Experts of a small language model.
Size: width 128, 5.21M parameters.
Training: a variant of Adam for the experts, 409M tokens, 3274 steps.
Below are experts of layer 2 (counted from 0) of a mixture-of-experts language model. Rows are named router (the router's row for the expert), gate (a neuron's input weights, with its number), up (a neuron's input weights, with its number), down (a neuron's output weights, with its number) and show model dimensions 0-127. Each number is 200 + 40 x the weight over its row's rms, rounded and kept within 0 to 999.
Before each expert's rows: "comes before" lists some tokens at least twice as common just after its tokens as in all text; "mostly gets" lists some tokens that are sent to it at least half of the time. This comes from a sample of Wikipedia text that the model never trained on. Tokens count by the router's weight.

# expert 5
comes before: "\n", "|", "-", " The", "==", "The"
mostly gets: "\n", " ==", "'", "\".", ".\"", "qu"
router,108,174,169,263,182,160,137,125,206,212,190,232,213,199,265,253,134,220,247,119,217,156,218,184,268,160,230,200,201,238,236,215,153,226,159,162,213,222,259,241,268,259,214,263,248,220,180,226,220,212,219,236,147,187,234,265,107,135,221,249,207,213,190,191,228,229,276,214,169,223,279,180,275,254,112,134,246,217,162,172,210,157,224,262,210,180,163,192,224,228,200,210,194,193,253,215,172,142,254,185,207,171,191,174,184,165,155,164,165,219,177,252,211,183,237,179,177,217,137,209,234,204,223,253,254,156,210,173
gate6,191,230,219,160,211,259,214,258,208,201,197,169,224,200,180,152,203,179,135,168,162,199,215,226,166,193,139,175,158,183,193,153,209,228,156,226,223,280,193,227,162,249,185,193,232,190,267,159,200,55,237,186,217,205,205,214,212,181,194,248,155,205,249,190,176,145,170,111,236,184,187,146,207,206,122,223,212,200,220,164,139,160,185,254,250,184,185,205,245,146,161,165,189,188,241,177,175,262,235,237,255,220,206,228,276,223,201,202,185,302,149,126,241,212,267,196,203,270,129,104,172,218,246,133,169,201,196,240
up6,151,263,205,261,180,191,159,214,239,191,187,200,254,220,242,149,201,135,191,166,169,188,232,237,208,185,107,287,163,229,211,198,285,184,193,193,205,153,214,175,244,223,197,148,146,153,191,162,234,191,125,189,188,257,141,137,185,224,135,198,273,223,213,275,271,200,216,227,206,190,260,193,222,283,184,163,170,196,218,170,199,176,155,168,169,311,214,165,238,138,267,197,259,199,270,226,134,238,179,187,174,188,150,257,172,248,233,179,240,219,126,203,154,179,186,245,181,204,197,201,259,249,191,202,146,175,181,203
down6,141,246,184,115,199,237,267,182,209,183,178,194,211,177,273,168,188,193,117,223,207,114,196,207,235,218,226,144,166,253,223,191,216,170,207,104,225,211,170,215,227,192,242,229,195,253,198,174,299,120,211,198,167,137,224,184,228,201,173,193,173,220,149,239,128,200,214,240,204,238,153,166,165,196,139,299,238,221,189,155,161,183,163,215,197,159,218,137,191,173,286,213,176,198,241,255,245,208,152,157,195,216,231,249,287,235,170,152,162,206,247,144,266,210,230,209,228,274,195,216,194,191,235,195,118,187,244,182
gate7,188,145,232,169,230,209,279,291,173,199,227,243,221,204,128,162,211,191,178,167,187,140,139,196,190,200,225,269,194,226,192,197,227,186,212,127,234,149,139,195,217,318,170,247,176,148,240,188,217,213,239,227,294,229,228,153,244,130,151,237,208,190,208,149,158,230,210,150,281,250,231,250,174,157,188,191,177,212,237,236,177,216,166,195,243,202,186,198,284,253,136,259,243,178,198,192,173,222,181,242,199,213,186,232,206,277,137,192,194,256,245,173,202,170,255,251,217,160,176,189,162,227,242,149,173,207,119,238
up7,173,238,168,211,160,188,186,224,206,147,154,227,257,206,174,249,159,250,139,194,209,242,190,268,163,193,182,207,147,150,227,215,187,206,239,234,123,250,170,259,217,134,184,217,175,182,147,212,214,259,142,194,241,105,193,179,218,156,214,183,188,187,150,298,146,231,192,150,208,187,224,202,172,266,207,208,195,238,208,182,227,223,159,248,229,333,215,214,128,156,250,166,173,207,236,202,139,226,168,186,154,243,222,193,196,183,250,256,174,177,162,192,156,217,137,177,213,277,204,301,163,215,109,240,179,198,181,175
down7,206,207,121,153,238,98,202,234,206,199,208,216,213,105,168,302,153,253,95,183,135,219,248,180,212,211,208,207,128,218,178,237,188,184,212,186,152,190,165,275,212,220,183,221,199,238,224,214,169,180,243,176,218,220,170,156,283,226,255,161,173,142,192,210,206,222,131,192,250,209,165,191,152,222,209,190,195,180,247,236,246,222,160,198,214,266,163,210,142,221,129,201,187,218,257,159,163,211,236,232,220,295,221,204,153,240,244,246,172,149,260,181,133,190,204,199,189,210,209,220,174,228,151,156,263,120,149,199
gate8,123,214,217,216,222,212,187,141,201,204,159,117,223,201,233,181,134,185,185,224,214,224,173,194,201,267,215,271,215,170,206,194,274,188,171,196,198,220,233,157,299,217,181,179,218,219,136,233,217,208,204,220,149,159,291,152,142,161,158,201,224,175,109,174,179,160,220,179,199,105,231,209,186,220,227,218,217,206,211,193,179,190,214,284,181,197,187,169,192,185,219,326,195,247,265,196,74,211,220,194,242,171,258,206,173,220,194,191,194,173,224,247,219,145,229,152,212,172,200,151,264,188,242,249,298,255,203,175
up8,272,149,195,179,213,123,185,201,243,193,185,174,190,187,175,192,182,301,226,180,151,189,223,204,201,125,150,163,230,218,182,146,232,171,250,142,230,140,106,251,211,216,229,238,115,195,181,161,205,218,119,196,224,250,244,222,207,206,219,228,272,232,218,172,237,234,250,120,196,226,231,216,168,191,173,230,206,193,194,199,258,277,248,199,231,213,210,187,230,240,264,154,201,131,213,222,220,275,139,231,190,154,125,150,239,215,225,241,259,248,190,170,211,243,210,243,218,208,166,244,133,241,252,138,142,195,179,152
down8,167,219,262,204,252,220,143,194,103,270,274,240,240,159,201,156,220,100,245,191,219,189,109,198,170,199,193,196,198,214,174,236,182,216,172,154,185,240,225,143,207,203,161,148,218,204,164,207,176,190,178,165,107,189,159,214,159,223,244,127,166,181,229,218,227,144,171,215,141,158,206,222,216,198,150,175,159,261,279,240,206,209,157,265,172,204,215,217,202,166,136,178,176,228,202,245,156,153,225,169,203,229,250,234,218,145,138,126,196,206,209,192,167,209,181,177,204,163,288,157,193,295,225,258,259,152,231,157
gate9,203,234,177,209,132,227,139,218,170,250,118,217,157,207,220,180,298,263,178,188,214,164,159,155,142,172,304,186,167,157,212,216,305,184,184,237,170,251,164,183,231,146,202,234,206,195,174,232,204,256,225,151,229,184,199,186,170,150,98,191,224,198,181,259,248,201,185,218,236,109,173,161,226,159,249,242,161,174,130,237,194,294,186,197,188,194,154,254,272,196,166,202,200,227,166,231,183,202,175,256,181,194,203,285,222,197,258,234,224,215,229,241,267,185,252,192,222,202,259,178,156,203,237,156,218,210,229,223
up9,187,212,209,187,207,170,159,206,187,224,191,228,250,117,161,147,236,203,252,210,188,96,186,124,200,234,258,197,208,167,251,211,249,144,219,134,185,262,150,189,217,174,204,190,236,209,169,182,236,240,230,208,297,133,177,119,120,149,190,235,253,196,242,269,256,147,174,195,200,211,253,147,199,229,228,215,197,180,168,234,151,274,223,182,229,191,171,209,236,221,163,186,208,186,189,175,161,170,190,234,143,197,186,257,180,190,179,257,250,219,210,341,259,228,220,160,270,236,218,158,230,133,172,190,187,232,209,170
down9,254,261,291,160,216,231,272,146,204,175,234,219,331,194,206,240,191,177,142,193,203,158,148,217,159,260,173,229,280,230,124,204,134,211,210,186,192,240,209,237,171,217,199,127,241,187,235,228,154,218,204,238,253,217,229,229,174,198,147,211,201,187,233,221,179,185,279,125,235,248,234,151,147,223,224,157,192,297,168,203,215,202,231,130,172,192,193,249,192,245,179,188,177,185,200,219,199,147,210,159,153,235,222,214,248,86,250,152,241,202,200,237,185,170,143,222,218,215,166,226,183,191,204,169,179,127,208,242
gate10,205,211,194,112,194,143,243,233,216,133,179,215,191,141,227,206,185,202,133,216,265,218,203,181,121,173,227,268,216,121,183,215,317,203,136,255,195,208,188,228,121,175,157,180,170,181,214,225,167,220,203,187,140,178,182,172,178,121,238,164,247,138,206,235,224,207,230,118,212,183,257,197,156,228,238,209,183,263,200,184,185,215,181,302,245,150,247,187,178,212,140,197,240,298,214,236,240,229,178,230,203,218,156,206,175,185,217,168,283,283,195,186,177,169,129,164,224,191,259,186,179,210,256,214,197,216,190,183
up10,238,215,212,252,263,193,165,205,185,156,164,182,127,196,157,222,174,187,118,215,234,207,177,280,172,238,145,207,181,161,192,177,236,198,225,267,141,114,260,189,176,179,276,172,219,204,198,221,237,214,147,199,189,211,169,216,237,276,144,191,229,219,165,177,174,245,144,163,218,258,119,207,176,202,229,267,173,191,217,134,232,247,143,226,189,205,196,154,190,198,187,208,178,154,277,284,200,235,163,191,191,262,156,287,218,213,188,257,178,207,279,188,145,203,241,179,166,245,225,290,130,247,172,182,217,202,132,188
down10,232,191,156,208,155,135,167,195,174,190,212,175,144,163,146,238,220,194,186,186,220,199,198,209,159,234,163,219,215,215,261,194,240,147,224,165,306,184,204,144,169,209,248,197,197,275,258,149,182,163,207,216,166,205,194,142,207,134,183,126,222,224,288,157,215,234,140,193,155,207,203,163,143,198,278,243,245,159,182,186,137,293,186,245,228,242,164,174,176,225,211,250,257,256,208,232,284,243,146,254,166,269,257,251,227,211,269,177,193,206,222,214,159,238,290,193,230,214,214,159,239,161,166,204,172,252,184,225

# expert 3
comes before: "\n", " ", " 0", " 1", ":", " 2"
mostly gets: " |", " were", " are", " was", " is", " including"
router,188,179,226,190,188,162,206,221,152,199,161,249,223,207,197,275,243,213,130,188,193,261,201,201,178,205,150,213,91,149,189,261,219,220,247,215,210,195,161,173,222,251,219,243,226,219,228,228,254,226,189,204,188,179,177,227,261,144,257,137,225,221,180,188,180,193,152,182,218,151,162,147,237,183,255,143,213,250,257,201,140,216,136,252,101,187,220,163,151,128,279,192,153,238,242,249,206,229,225,220,226,235,275,190,238,216,254,206,178,196,234,245,195,221,110,212,244,299,258,238,168,167,170,233,150,240,236,162
gate6,139,157,184,199,269,227,223,192,215,180,176,132,203,226,261,181,216,210,156,152,206,198,181,275,175,153,198,283,132,220,185,211,221,208,129,212,170,169,207,183,194,213,180,176,244,187,210,222,207,196,131,188,213,225,181,208,198,212,121,227,223,187,173,142,222,187,170,89,263,189,140,205,190,199,136,277,247,126,261,175,250,285,171,165,204,215,207,218,145,215,204,238,189,271,165,157,187,196,235,237,284,208,213,152,233,139,184,160,163,167,170,208,200,229,166,191,151,243,199,118,184,206,249,181,311,134,173,160
up6,226,203,163,168,114,170,90,185,206,119,154,184,216,215,256,223,180,219,214,277,219,184,221,182,247,253,223,173,222,195,196,184,166,166,201,167,235,242,218,210,214,145,154,177,159,246,232,161,169,256,248,214,199,219,167,177,175,214,209,266,179,224,247,137,205,119,294,194,155,187,185,201,224,192,137,154,222,198,147,161,201,189,289,178,235,138,168,210,229,228,178,205,189,188,196,306,228,167,156,197,220,248,160,178,131,241,224,214,273,193,234,208,195,195,196,169,195,178,187,125,205,266,193,201,65,161,190,231
down6,193,230,264,177,244,320,214,159,141,266,193,212,174,201,193,183,194,260,198,170,163,237,185,224,224,201,184,195,138,191,230,275,286,195,181,274,209,225,305,270,183,163,150,228,184,196,208,236,152,199,156,246,185,205,155,167,236,225,169,165,176,206,199,162,161,196,195,172,196,140,162,232,180,245,147,129,264,171,168,188,181,181,177,166,223,250,179,196,276,236,203,265,225,201,166,201,197,239,252,138,219,166,243,182,167,137,201,236,126,121,220,212,217,173,158,198,141,254,175,266,179,172,210,163,274,173,226,250
gate7,198,242,207,146,167,193,143,182,219,174,168,170,202,282,212,214,137,136,229,251,232,152,160,169,293,241,127,203,205,260,186,131,144,220,213,213,239,193,287,210,186,197,199,155,217,192,133,205,214,255,203,120,90,174,190,270,178,226,195,193,257,158,128,254,238,167,203,165,194,211,185,197,173,227,227,189,151,159,192,204,197,206,335,191,203,197,184,225,221,207,197,244,221,308,236,267,205,257,136,176,205,186,144,195,190,208,221,254,178,174,230,244,211,246,187,202,190,252,223,189,197,177,163,250,164,198,199,162
up7,205,176,202,180,149,143,201,272,194,167,63,229,190,224,223,140,178,258,210,146,185,219,183,136,196,187,174,230,212,107,162,221,205,269,239,161,185,165,224,227,136,239,219,222,229,221,197,203,225,268,144,171,219,217,199,239,232,218,267,242,181,110,189,225,216,181,195,163,186,213,249,204,201,259,214,180,166,130,231,190,197,226,164,234,163,207,223,230,160,176,170,205,218,178,197,241,254,271,222,166,168,187,227,235,248,218,216,273,221,147,186,220,124,137,153,205,177,205,263,204,229,112,256,261,132,205,252,130
down7,252,250,210,169,243,181,208,222,214,195,144,177,289,145,186,230,214,144,185,194,229,163,259,194,227,175,208,139,220,213,234,219,229,268,153,162,163,209,212,255,172,191,184,176,222,228,197,144,171,165,200,164,248,282,124,303,183,190,277,201,218,218,232,229,266,158,217,165,243,188,198,162,243,222,210,162,222,216,182,130,226,189,120,240,191,183,182,210,231,150,271,226,263,230,165,224,228,93,159,225,152,232,185,105,246,232,268,221,260,213,131,164,211,192,256,177,185,271,198,227,214,211,205,199,212,233,249,190
gate8,213,167,298,176,179,167,193,124,243,251,206,222,252,209,291,221,210,248,208,236,193,155,206,235,194,162,233,170,172,252,197,220,251,225,177,198,187,175,152,193,280,199,209,164,189,162,164,197,223,235,102,246,204,204,219,160,94,148,156,243,215,226,170,240,229,170,193,187,174,248,239,193,197,287,178,324,191,186,184,229,228,146,248,195,181,260,232,229,224,184,176,217,191,269,167,169,180,157,113,195,184,181,183,210,228,193,178,219,168,217,180,193,238,192,252,224,145,233,175,111,230,282,229,283,231,171,201,198
up8,210,162,198,146,204,173,304,238,149,260,235,207,244,171,209,165,166,246,160,227,196,191,194,183,198,185,166,173,145,201,159,128,257,157,160,180,211,185,153,208,176,165,183,225,243,194,196,244,206,123,155,235,240,200,181,171,267,225,266,207,190,119,175,307,157,168,159,197,156,231,240,214,194,230,169,148,191,233,228,223,114,169,133,195,148,182,212,176,243,214,236,170,158,149,287,203,198,167,195,171,230,184,197,253,206,198,327,227,174,202,135,186,218,239,219,149,175,246,196,195,111,148,194,242,139,209,217,188
down8,250,240,225,183,143,112,208,226,133,214,178,228,242,221,189,245,163,173,218,134,217,192,218,188,171,195,241,237,173,173,204,206,268,180,165,191,189,246,119,222,160,231,173,226,194,239,206,156,203,268,205,271,231,189,126,258,206,199,202,206,203,210,246,225,163,261,208,242,258,236,259,108,183,157,184,198,134,206,175,188,177,166,210,237,149,177,150,212,183,197,183,207,176,235,243,230,230,220,183,124,142,289,149,248,234,287,220,257,225,185,210,237,247,234,229,171,237,230,146,155,94,195,253,153,147,205,219,263
gate9,183,188,121,207,241,190,231,219,214,191,209,154,190,183,161,241,133,252,202,210,237,216,116,196,272,217,178,223,143,186,169,172,112,274,204,188,219,189,141,253,221,212,171,261,194,154,195,260,190,212,228,69,179,191,232,245,217,127,174,147,217,219,221,159,199,197,205,172,255,198,219,226,159,134,223,224,146,183,189,143,172,229,163,241,176,230,130,196,199,254,197,168,227,139,189,215,140,242,175,288,234,260,240,239,232,158,163,179,171,148,179,179,219,163,184,284,247,248,201,241,163,120,166,157,200,174,171,197
up9,164,194,180,171,227,201,228,230,186,222,110,161,229,221,187,260,187,250,258,252,229,116,155,197,270,174,164,199,59,157,221,170,162,132,197,137,198,212,159,171,233,151,210,248,163,183,241,171,194,116,198,191,207,209,256,173,230,227,178,239,252,218,261,195,213,201,198,147,126,249,240,216,190,203,218,249,230,203,200,179,130,249,199,182,122,196,125,158,245,194,161,172,213,208,201,235,198,207,197,245,229,174,171,273,267,232,250,240,156,211,157,227,182,222,256,254,209,281,211,200,132,153,174,167,189,226,219,179
down9,169,138,180,221,186,180,157,194,189,218,268,256,200,208,227,240,239,263,222,165,163,131,209,141,250,204,176,210,177,192,266,312,304,189,175,177,139,237,191,239,228,190,171,209,216,191,190,191,213,220,213,198,239,269,250,170,231,202,166,203,265,199,241,185,205,117,214,193,191,278,169,179,196,192,176,183,198,114,211,226,124,191,204,233,181,154,234,262,230,264,187,301,259,123,187,210,207,240,209,216,199,194,185,157,147,251,192,221,144,205,245,163,197,148,237,176,143,127,220,206,185,195,160,179,233,287,260,226
gate10,167,211,177,171,235,254,183,203,192,211,213,192,150,174,183,264,219,174,116,257,201,135,150,289,252,157,164,255,236,184,139,247,207,185,167,233,179,91,214,201,212,206,245,153,120,183,196,182,223,242,244,147,130,188,213,275,205,186,173,171,269,255,191,246,214,148,221,179,256,196,229,219,223,128,191,244,231,133,155,236,207,208,237,157,187,201,182,148,265,222,222,162,187,212,272,210,135,156,243,178,246,212,127,200,172,249,159,241,220,195,126,262,216,255,182,221,195,205,181,246,177,202,235,188,214,201,170,120
up10,199,204,209,177,123,161,257,216,175,167,281,182,211,195,273,243,195,227,271,156,147,271,191,185,231,192,238,235,194,236,250,127,267,242,265,240,257,147,235,190,278,236,206,213,171,222,236,150,190,134,262,163,303,240,234,219,271,161,227,226,171,189,245,143,147,247,184,183,185,108,195,215,177,189,202,195,228,215,278,174,260,161,182,242,179,153,174,236,184,210,195,197,260,232,197,174,248,230,172,212,264,279,262,247,213,208,199,190,184,193,209,175,210,182,184,140,261,224,189,204,237,226,181,215,196,216,217,271
down10,223,186,148,166,175,167,194,209,205,198,248,221,170,172,172,193,226,174,165,148,241,199,221,200,164,150,261,224,229,298,116,156,300,178,242,188,135,198,222,276,189,209,156,214,172,169,183,208,228,155,163,149,256,162,228,160,263,190,204,127,153,293,227,141,203,191,168,211,171,153,221,180,199,198,217,168,302,160,205,267,175,196,185,179,190,182,255,148,223,137,244,222,201,230,179,235,148,251,213,117,260,187,250,195,170,184,206,211,189,237,240,254,109,240,202,201,210,187,204,155,159,255,278,228,233,158,183,211

# expert 1
comes before: " |", ".", " and", "–", ")", "%"
mostly gets: " ", "+", "/", " years", " July", " north"
router,162,201,230,184,210,210,163,164,185,181,278,185,146,248,153,131,169,251,174,200,202,217,166,131,160,221,214,231,264,209,207,246,180,216,239,220,223,198,174,204,216,238,170,172,196,196,117,209,193,240,221,272,187,221,258,161,111,183,171,248,178,214,126,181,198,179,243,171,210,179,273,267,222,221,178,264,180,265,215,179,189,158,267,241,281,205,194,197,222,226,152,226,206,214,169,193,230,203,131,162,199,124,192,200,144,188,142,253,197,249,168,187,237,246,152,248,233,146,109,84,232,258,246,191,222,172,225,144
gate6,193,214,266,162,202,231,243,219,179,239,182,221,219,205,145,186,153,208,188,209,220,253,255,173,183,156,234,192,161,166,201,228,172,257,209,228,218,195,154,217,220,184,211,224,206,197,185,151,217,176,162,197,207,224,223,122,334,148,189,172,235,145,194,193,187,189,175,190,159,157,270,247,197,204,118,253,182,171,263,175,203,250,103,270,192,148,201,241,209,176,184,151,220,162,214,180,220,244,282,240,235,227,184,213,332,268,196,165,255,206,187,143,205,188,268,240,152,245,191,192,222,156,192,195,201,238,110,282
up6,288,238,137,185,150,143,180,138,193,167,211,205,207,191,213,241,253,196,256,173,299,220,119,208,168,175,202,222,240,161,173,273,284,266,167,142,223,181,186,205,198,231,179,102,157,186,235,193,208,224,226,200,202,226,144,185,178,225,189,178,239,262,166,242,137,182,229,212,173,208,265,215,235,216,170,131,188,181,208,286,203,251,244,248,186,244,165,196,208,207,161,217,172,229,148,317,237,202,192,188,208,197,105,174,161,224,202,200,166,269,132,246,201,210,167,219,138,196,253,251,204,212,188,220,230,186,152,188
down6,150,176,146,240,203,175,204,106,261,196,220,258,243,239,155,259,186,241,188,137,223,196,243,130,218,229,226,251,167,248,224,269,195,206,275,241,213,246,177,237,200,208,178,190,216,153,110,184,195,159,288,261,185,314,136,182,222,221,173,180,205,235,183,232,212,218,223,241,165,167,262,160,209,137,170,201,209,190,203,240,241,192,175,241,160,272,122,205,224,112,227,246,217,148,181,202,204,202,183,232,192,165,141,202,236,200,216,218,200,223,186,246,144,182,105,201,247,162,211,135,195,178,205,193,255,202,197,251
gate7,190,223,60,156,171,177,232,278,208,237,221,199,211,197,194,222,129,186,163,189,228,219,215,195,228,131,163,184,189,214,183,212,240,270,213,241,195,273,214,205,164,267,248,187,274,233,246,212,180,183,214,236,118,91,243,226,159,255,262,243,147,160,177,198,226,183,233,118,204,188,213,219,231,266,215,217,184,217,200,274,222,228,187,225,178,213,233,243,171,187,132,180,160,299,225,244,183,181,136,220,210,202,163,217,237,208,279,214,181,237,164,218,239,177,200,250,229,192,168,190,177,197,203,193,86,221,186,202
up7,176,87,251,227,248,180,226,269,175,197,191,204,247,181,206,215,229,175,269,175,250,260,202,144,224,137,192,170,225,226,157,144,232,207,240,274,161,157,135,285,243,216,301,101,229,176,173,212,189,231,205,187,259,212,186,216,145,234,151,214,205,198,205,187,215,140,223,164,246,158,208,179,228,174,158,184,161,160,232,210,188,254,214,194,141,246,206,158,188,134,175,209,174,230,214,149,231,166,241,255,244,158,175,173,240,121,216,247,207,166,205,129,194,104,237,183,222,183,242,236,193,256,199,253,217,232,199,214
down7,164,251,211,153,243,231,225,247,120,250,260,215,138,172,178,227,213,108,200,188,192,184,246,218,181,158,206,269,208,205,187,203,193,215,137,208,174,145,150,220,256,214,255,159,210,173,234,204,175,162,174,240,182,199,275,222,134,197,162,244,173,174,161,122,218,241,155,162,210,115,234,188,193,251,158,107,110,238,119,239,213,261,211,199,212,157,135,228,250,200,222,202,191,183,188,225,247,179,208,236,142,221,232,182,231,225,119,233,242,209,196,212,240,256,233,228,213,200,167,263,124,245,165,133,192,199,234,190
gate8,186,221,158,208,230,173,226,196,267,257,203,296,160,239,174,174,188,224,163,189,221,171,216,171,129,191,211,150,157,152,232,181,220,233,207,307,124,170,212,254,282,190,227,169,216,180,168,231,210,266,171,229,260,222,272,168,201,169,246,176,210,242,191,209,203,263,210,214,201,188,200,197,194,197,141,165,216,207,219,255,198,135,182,249,225,188,228,216,143,214,195,291,317,179,202,183,228,198,124,196,256,218,185,182,317,179,213,244,199,189,206,265,190,204,251,170,112,213,177,151,218,213,212,200,267,206,123,207
up8,189,125,271,210,135,229,128,220,266,178,158,212,154,200,202,216,224,198,187,129,168,184,267,241,153,269,322,217,246,242,219,175,203,199,173,235,225,229,269,209,165,227,215,221,167,201,175,181,174,272,173,195,214,149,165,257,196,208,281,215,192,199,155,213,169,170,209,187,249,189,237,165,179,264,203,231,212,238,221,258,262,166,236,180,314,166,186,152,241,162,214,263,179,170,164,213,278,177,289,214,206,164,201,117,170,162,199,200,208,271,215,203,215,201,183,185,252,165,141,173,269,207,206,234,212,218,212,204
down8,241,165,221,184,196,263,229,200,179,198,264,196,260,164,229,219,186,225,216,188,141,234,240,177,196,231,211,273,200,199,186,208,202,224,205,151,264,127,275,162,196,192,226,221,200,134,226,273,218,141,255,252,278,183,212,252,176,161,237,208,239,273,161,235,154,234,261,101,170,202,158,145,195,204,195,248,235,158,205,184,223,278,213,213,229,244,151,188,223,283,211,202,204,201,114,183,216,218,262,227,219,231,244,244,231,246,162,238,217,230,162,206,242,119,230,200,143,198,245,176,147,284,174,235,196,173,195,278
gate9,169,185,216,224,253,160,186,175,216,198,200,193,195,264,226,267,60,196,217,169,237,188,138,182,154,235,263,225,198,182,173,176,160,289,156,262,178,147,115,222,186,230,254,137,195,213,229,262,195,244,281,208,138,204,261,291,196,178,252,149,194,174,191,232,232,214,157,183,221,164,191,249,182,171,182,233,157,214,213,188,190,185,225,201,189,189,241,213,177,234,273,211,227,236,261,225,135,216,109,269,219,191,203,170,220,194,247,198,218,199,192,108,263,212,196,210,225,179,219,227,205,175,208,273,117,178,220,166
up9,214,197,184,191,168,196,217,166,209,181,280,155,237,232,210,229,204,134,192,190,188,145,214,143,161,229,194,218,206,268,168,198,245,196,244,159,217,215,209,234,220,163,311,212,204,192,287,274,163,222,191,167,89,200,166,211,196,236,211,205,227,241,119,221,238,155,164,153,103,176,221,233,249,201,168,230,187,191,205,208,211,203,219,168,121,216,175,170,180,261,193,166,135,180,283,267,197,186,181,220,210,195,157,318,243,220,244,190,210,217,212,285,194,158,210,171,156,194,145,238,171,259,120,241,224,159,225,216
down9,201,175,206,157,304,189,237,150,210,170,161,190,252,211,194,221,126,224,257,175,217,116,306,183,253,247,214,206,158,210,155,184,179,176,150,236,218,193,182,196,208,185,151,219,188,215,255,222,204,156,285,196,189,211,261,235,124,220,188,219,208,196,214,152,230,199,121,232,226,220,257,190,206,188,140,220,190,126,244,140,142,161,231,178,219,237,196,164,196,128,242,258,207,180,226,293,207,217,207,248,263,180,239,139,203,156,109,160,210,207,227,204,134,248,220,212,197,237,289,174,226,179,172,203,190,203,210,121
gate10,180,160,128,122,206,180,225,266,171,193,189,202,219,102,253,189,200,200,276,165,198,229,181,223,299,152,163,222,168,218,157,207,221,112,133,223,167,252,205,183,97,171,161,214,242,213,195,223,210,204,121,234,163,232,173,134,181,238,172,178,201,182,243,207,201,240,227,248,222,173,260,149,223,233,260,123,160,145,226,206,202,255,174,168,270,181,211,215,237,223,154,258,203,206,181,221,206,199,236,196,185,204,177,179,176,195,207,218,222,266,187,198,133,119,266,104,242,176,210,191,200,184,183,142,231,132,173,221
up10,198,210,116,179,214,212,144,222,254,180,299,227,169,244,190,171,219,141,251,227,185,225,238,232,171,214,234,138,198,231,162,169,201,213,299,220,218,170,218,237,130,193,274,221,197,179,122,228,298,219,135,107,220,220,217,241,181,276,246,188,197,179,123,140,166,167,199,101,195,173,215,253,179,238,202,251,235,233,260,152,233,161,213,200,195,212,203,201,182,212,120,207,283,226,199,239,222,242,136,154,217,224,167,169,222,204,196,172,164,169,168,200,180,174,156,176,187,172,197,278,175,168,187,151,234,189,220,202
down10,245,209,179,170,178,121,220,178,198,215,182,155,236,217,200,159,218,213,277,188,125,230,175,185,152,163,170,167,161,216,172,197,254,244,263,225,199,180,177,214,200,227,254,202,120,175,184,286,246,249,168,170,116,230,117,255,212,247,176,206,193,161,170,119,105,260,185,160,164,131,211,214,149,175,211,125,181,208,235,133,216,131,158,172,220,245,164,125,155,160,188,203,256,199,203,272,221,219,166,147,164,137,171,168,189,174,227,210,164,184,216,253,137,260,256,199,197,234,184,155,212,208,201,174,240,192,170,199